From a checkpoint of a small mixture-of-experts model trained on Wikipedia.
Size: 12 layers, width 256, vocabulary 17241, 31.3M parameters.
Experts: 16 experts in each of 11 layers, 144 SwiGLU neurons an expert, 1 pick a token.
Below are experts of layer 3 (counted from 0) of a mixture-of-experts language model. Rows are named router (the router's row for the expert), gate (a neuron's input weights, with its number), up (a neuron's input weights, with its number), down (a neuron's output weights, with its number) and show model dimensions 0-255. Each number is 128 + 32 x the weight over its row's rms, rounded and kept within 0 to 255. Numbers have three digits each.
Before each expert's rows: "mostly gets" lists some tokens that are sent to it at least half of the time; "raises" lists some tokens whose logits its average output raises strongly, later layers aside. This comes from a sample of Wikipedia text that the model never trained on.

# expert 12
mostly gets: " by", " after", " when", " where", " from", " After"
raises: " the", " its", " a", " their"
router:209117089099113176130061092118069115113059115126110167133181123074130163151120131153128112133116165122065113156089124122141170083176109133118139102162118088082140119091102168186168123089167114168125144092157114082112169125154099124082166092183136135110170091174071145169155067148111127111120198148120131105103130082092108084144103134067158120129147130171123136132083163097069168127112151099107125107160154117136121170137097115147130124119124159129074097120120158119078106172141089121149134120144156093078125151131180159175125057135062171137101052113174145141134139131119150138153130123140092096122099081185186174108132138101167134111127090155184177128150206073145090132120078101151147163068124156129083152113161117108109084124078102173119126109134129055155127140120029
gate0:097136151104109112129128135090094069103163178161086111186097173126133151074137129163122091149131155066098056136082174161165171054083121106124110153182160123100164155143083078151192115120147147105129141108161116115127122116107097111177096153186118131148096073145151126127115132103056128117135099166114141112115114135074144142178139194140120107111100087093139132130155164148120111118123089112127159146091114116139096193124130153160143085106101102114160191184070116139109180157081143189136122169153141129139142116125097101115165092122082123166120135091205124148111117212105185113132167144134087145176073116214087199095117148112118165119169109111139148181113134105177135151149076179124172086095105047082172141122162128118119149129118143121130139173063113122206106122144153
up0:177147107132115166114123096138127097097102096133172127117090084098124127123093141130143098098111072142124132157140133137100096154168150176179098106095103168094161122133142153118103159183116107200051199129099123128156145150094148108102170141071080117143105103133045179097142144109195132128189135119133132118108156142132145111117121118159063159135140118153132139179138133079161126103149211090153123144093110092124086087084070155152094132162159112139139080087140074112213098200171143105155150123061089124095119199119144147183130146143141042116102101104074144102139171097138084170129201103087097106118142098127099122200130067115146118123133165150105140125145129125089150112154105072090160103171144132134101154126158149157197103140075143092099078146123199165131127147174107
down0:122116102136100157153121133177150098149167089137117159152125131136178060146101143168110122162158135160127147110100156083157101147181090116137103089156169137138095113136133080088129142096111062132141110102119090123078163111173180129121149092155074177112124104119181193123122116110152134111139179170132134129157090191105146163092117111131153141147112107191125131173155111134159108104139134133110116041165105152098133111103146132081146161120133139109033083110125118111113086124132135111125087122123143112154087113042115164111107161131089135159139171069127157153115074092137142076229100106110123109165158117071155114074123216161073144165137170130107088112192133115195078165131138228128158124119103084118126151147143138092192098120102046145108155124119154152153139189174088
gate1:124094098088129151132184128175146114122157161133154146087163196127140114124121102122146101153125168085134112111132095090099153107144147140185131150235116125102165112106131145144180097138095130108164151115151110131069103128074112168120161107121105135080046132213176127129143177117070065115089173125108150126112106105194149125198140116143154146117152158122098101147061136106122153086120120081085094142090095192153093133192166084175115146097107140092113108119138153085098164146090133173110106123121146138096112098115051127149154157075136148090131118100105133126158112131170174159144117106106130122137149115183165091165129122141146105175127133086136112127141124126070124169194131112064096131148154131182075155255115100076176139138122099088128124104137087150104150152125124
up1:133150130123120107135095064097129170094141132101156127162143099151139167141156220155116143121161061142117115131140159106112114090175139149132159100114142092127112127122171135125122110122115127173139106144173186125201143157144128087135119175085179131138123097137160069095172048125191116159171121146113069174136120174048120147077081218107131133088060102141137120175165136120118114160122185173139148126132162147092167135075106173069169084120178100109135088177119046177210126129174143156114111127172093121135145112101112141128102111182068067090123145156091148158123154127133129111117156148158132126094114145098156141140130128136072116113115154157130188127061162123127165138039073116148159090148151110083151093078094155093154098071134097131143095124171149106113101118140112
down1:079088116093139121119145119119184124160116116109117159156131087132154125108131107096104082152074157178111151177120133105167108120139137169086138096123067130115088144105092091145104125082169146112072116171089072158092150157098053153132169141116173140122170126163126120133155156068102125190149146130182156106124132128084174188175118189095114126114146137166135085101099135136104090194076117118066073127131140091158105131195096142180132073153127211142144088110114078086091152174107100165191114163160147131112090149114144103121161118112094182112146101166131148179181128149137162097108054069133152146079176091134069133110112121160075112111189148163107090109117056096112126118201101156135119161150123117134113174156142124159136119138119129167170185085102123192139091162145112
gate2:119112149061109170089122119147149110087108146109130108169138173173049149155116081078137140145130081145134122153134144126149110107134119139158100118159103124203125197113160164138149103182090164146123148102132109123165079083130164115092129108105175139109143112158146134097048126142126098114172135114164110170116137104133170101162112058102114187066160121158087116116140104076124115121082089122162127155086038174194223111124139051136118093151146148156207152083110163125106132117152167093132109189100173110080199161178149160169151108152167129137098133080189110117126116149110086125128108161117112107142159088144088136131176131112036155126106142084182132124124129143113098117169129084079058157136136135136133113106137098155180141143180154089163130085151123097130095082151103
up2:099111048095138128114084073158154120150136110161106124112114126108137150135157090107103135122151070187130111087135138153133146104053149130106106155129185114108130102154185162091136108152162123083130164099165088088070175136131111131145091156125184123165137090128114112052097138145142144129105132085114091073182053159152145049163152164088117158155091193149070192150105158122167182089103113158173123218171091164136119136156128138081167109125157087160115127140078175130115147139113183151089107120028167126108133123148121129115107084151130146112132150174123184140084095173149141164148159023155140144157094132140071119150113080135114148117126135154113137160198125109153132113109151156153137204115112126102151082112105136097133129112142134102139157151156186133049091122120119
down2:105104098139149156090124118103129123128085145153053102151196117159137208109127075110103210121174128162103153143074140111137114107119117121123052125077112143085159156152143165219121145132124092034094157059103164148114174091147086128080080112050183159194132138114111172096143088117179077135127079107086162187112099145131166035122063175151114100121073106190129136122137167108127124124089133143101177131145145084109135111166134141125141070132098149112156170115096181073139157146134194184110167088116123105129144134142115135122124109106175149140121131093118114176120138138160129150142175094091166151130120149104134144103120129121079086220149154127128134121156144131114125096112099115154158086085129159167155110174137138109128106135192117137140131167132130078091160137115160
gate3:158145119088035177100150124081183109113109137189126167180131150149153057132123148128095180125052082124162107145126109120103121146127162056112133143107119103175119165086181147151112139117103140120133088078141160162151162103087143121102121156095203153198077094115149079123094125156162145112119134113129189128102097123156125136060118129099128140136167149148150110136103122042104159106131148143156088188143129102116145059135155119086080157098151183138114168153139183148128153023161161084147122215115099088190137140152144148160125152157105150119130141097132092131174156177154150087150174127126102114135149102146129090163129145121102133158061189130138097063088137131140124145156116132137117122159086118087153160119124101119088064148074105072099148164182104125111094076138111
up3:158113112105152093109151114152210086123058087158137148131115124090162178085102147158114163136095093097142158131103128080161148139128147100097109089122044049131139202183199171103103102127132093109173105098109183130146133187136126158078093169125218168129113126119132110100083138154118132117098134161076135142126073143128108140127139132103122136099131123125169089168150117097128096095128121112161102104143062158118082096099129131104088146080187207129153134132101128136198176091123107085116116157127123087095157148193166149084095064137144147183174150136163123090168062115138160099113126132133077126152100111182188176131138123083157093151057179146122178107090135128123118164141091149166131109122098136118146192125143137113106110183099082135164136129156087126140079130155067
down3:130186167150171126164111133240145154101098138120122141112125149090138123178111117187103143156114151152116139125149093150149182174130113132135103140107072143125117184125132153103141130111148122137110167164148144134106145158112144184156140101142138122133119090111123099111143193149150113113093151129059106101171086125158113140115178130121132130158093135102137089141106159118051068146119125169103114125126151144136065129115134119132150160104125189117070086191110143144107127156070110146111124120104127159094209101148104132149168169055116179174147187104104135076107133138110181044108072144089104057167160124133136104090062158139131102127156094119108137090144081133157157161146156073137126114119071121133131060101193165138119175180096088154123051099132020089180118100103168
gate4:123042128108116148123080084156130160127167087137115191150114124128105074143105110171118170159061132130093168100080136116160149109089082104082137071140129101117156134136093105112126101148188073162149052132149101173108094185103131086152135171176186125130146117158075120167110128106100114186120153124155144074122141108158173144077116111210171110105138116140200189150063069160132153172191124049195113082160123063167153166139084097140101161111113127159151141147188200167110122124139154131109153098060108139132151122134181143191132154108135125083095103143109128083104110119138123147125121120113135138091131142163137164116098103149104137114170159182108144157118136076111149115094130063140127135145121155105131138064124114074152185127078132104128122158116138131074082106181110
up4:055128100114152114063150120128137086146149155095070079117192126084175099140133121075109055103148141160151196101098155127166113146141130119090168115170139061150164095083096124143135088104120166156146067119173122135135108119094139121139128156143140148162163050133115137161182098109059110098131131102138090188159126151134115194143113169128146188095132152121116104187104160082098171139111097105115104186185164208105135107114123187122114114178140114160167094130115111163127121220189163122107176147103097078171109128158138158144163148103158137098142177163104124121157127170162043118129145181139141150098094086084129120095119181086119080116121079168123152133168165136115086083172104119125107085103101161126053118113139154162125128129081162074126112134149152153165132142118115
down4:208112142188148127058161143142146143097100164095160112156076178074166050171066128137078096125128107167123167112108113134136101166092100177070155153151220092144140094100086074181155103108210110064141119113166126145109118134122125134175132167079112137185149132123103174137162133072071117150195120167109127111123082141127109167185147106137193191154124078118178170165102119141105140107173143085053119137146129095186146150139186159163120098129156135168119100099149101067141097110090143130148197108136133108163105130144109137111194123093108142137132160139152102048154129139066076126129106132123114123088055133148077120129150131140125109124125094129124094079118141151081115071114164124151095159109148155128165139103124137139123114125113098118112129116123100150134192110164105
gate5:130091102113134127138120110081155113107149092149134114113126122126177114117120166169124167176080085128091152121120157151130078113139141172197179149098153207060141085121128111098162151102087083115142156064130122131089093117165100119169150168109168094098152159143113113136105118129123141140162129129124182078150132159122134107070100075059092141180119097089126120130167125097138123156085131160183159122131143119191091175164091156147132136114111107138138101144113117202169122166126099174136107150016156082089163133127128164142167123138019100101133164150128145104108141138139125133199212165060142094128084111103121069134079148162101116133161108119104128142116147079106113147132127132143119153193127174143120104074092140050170091149095140154141091093162091146173153097153044
up5:121126118125108072158112095184053123165114073146067170110089112159106140101134109107138093101158155077140128139183082127099100160092180126136074107162103123129104149171089160128131142180114165156075100102116119115199179107102195113181151153134145193148152148156103175146180151127079083136095101091112107144160126099111097209120134180150175117136157120095134152143148109114206179153135070117107098136083121128147162098118143121140157070142148150097067165122060111120176152140154129177052125087154125135064081128100162099168091122141119123148136128117130104092103171083197152094153117092154100104049185117096117134110181146124095101138177172114175124167127126100125114095098145145173133116142159160139071139149189134086147147150157093148091099116150142192106098111123119
down5:138164061085141171118124164156136140120145140146125134129098095166123030128106029086161122125132123076118243123106119039145120163164145124111104140083132137060153134102103057135140146135069092141175131098137143112139104109147126124134171104176080099138191075161078122147087165143165176143129125116128098167210132136158114107086127090112063205164111098190139109110144129140159117096128127104120077165076114149125131155141114096126155150144104173109183115170131108154133118118107163117101076170135146146169086131121132127171093137120147134133135112101149127145104156151145150178082110133110142192112203081138209101114145051152136071106127157142078125192123122121176119153125109113140127142089116155125095125149140075118194114117165157119131082103182115157114135143105122
gate6:155133144107092159109153119139104152120113154132165108080159139122128112180067150165159157107074098089143153125091119071094143170140135173168143116109156191120039149149114096135138125115114150138105117115151137131103168135108147140111128081145118123116102174115145100130111093125175092096155130137174145177201169129087133143095105130141099124120128131114155156050090140066068205116178108095083098096131132160129143084226075106221129142150144128104133091190127173109109081194100197185111156134140169088163123152142180148103138121068130130186110128083128090136114092130092163062148147152087123065083145127133085182131077134133090099127133128199065100108134148123130156110133124154156150114163117113174122126094148161144154124074088116051180138118071158129157111122139112
up6:145145104131145120108149127109093138107047150047136144082133166161142170140130177077141117104126141140147061151131176119133117123160051124153138154128122099155108106119151177164080120131053159090150146120161100129145089099146100101183127099111127140083134148131099073124116126058070162146115128130173137187141190108141074158193106113098125115115107087124169140162115105078132092119142141131151149189094125132161085083159102087125119165102172130085159060073181114140115081135151120172171143172153117145129117092145103091104138128139180157104164108078184164120167101149155176071136132107135156180136168058130183147138129164103113170138136083168115118113151191108100140099131049191186185113095148094123093068167127159166093185125132105175130107082138122099105158106159124
down6:156100118129145177112115133126154146133172092140161119095128109166097068130172141068179147108115141135181122139118146146172187044143142111145137126124127136164148059126140164110141087177124147160149096087102135122122156065121099152147143222129081111103099094166137121113129139108087127169104134168134112157100162077179121099110096147146140131120149152122141149140132141120125117125118142102203101153140100105179090121046155161123075127174125138058132124108107140142117116073181097164118119140132142031157142191073188149159111163072157133164141232157096169124102145129176131092135149122106061149153093116131142097083116070127102121148075142149190085135162137131173127132110105208116114090106201181072122128105123088111136117134097066130064084173152139102113135104115107
gate7:168111133150143150045148139120115157163109166178136102073124122195168129159096153154144113216096062112116173155097119073155157147121126128096112064103160088129172154153064104118176091145164123126169140123151146161103080099106182118106136167138078158127078097120176146145185142131094090100079212104109112129088159082151127103099152122147178163129113089089133149145062126124061164138087133112137105131148115146109150111125143094174115103094096076166150153172118122109133223074165116138134104185092072113127096127123106125145160138155128112191182130115153075155068115157065166127084120090119162116163127125130169113095124114131175094166130121087151132141109138151107094111111092120117154135106148196175127145075111145124097152186160162065141161080122169075122152163134110
up7:157102147116095166088137151137132156101153111144138118168176130202127133078071153149102077160117130151101151120116156088187120112079084149123143098089166158115177168121054136138134166101166152115148139160119143162070121105155135091066120086151147068103104095148142140147100154139151035153107161072113130110097117165189105031125216120136146059147139173094168134155167133086107127175129141145117143111093121142116140110142146103157119077136115132105135152156093116137075226113096114154146093136128069116137155171096112123118169136089161116172214147136136093150070117172084142124107063085165125090158035136144126107161134195115132082150087169154143142119144155160085135089147107117172170100077122098131175120086083138096107129164099100119096146126116124136150148137146127
down7:160117063158179160128094147124103144081126109122136142076097107167145152129060109066108125207069114139124137123092128137150184141157083127104086021141181099154104118123093101155180090140090122102119199117143147148115133119147117116129119065095151056095147137100148166096157134114152168100109175114109192163115124139106144099097227124148154088088149134052172144135145115070103131128114117129141148138168133134145094132169127076134131131114147082139130139156120098161099188138107172103154149144083063180122123142135089110186173124166103135149171141105178100192100084105163095111112170145085168137152149112162089154103183107140175099080166132127162106128184105111080116119136122168073135105099138157135124217109137111131123167158116129062098137085153147082141135180130135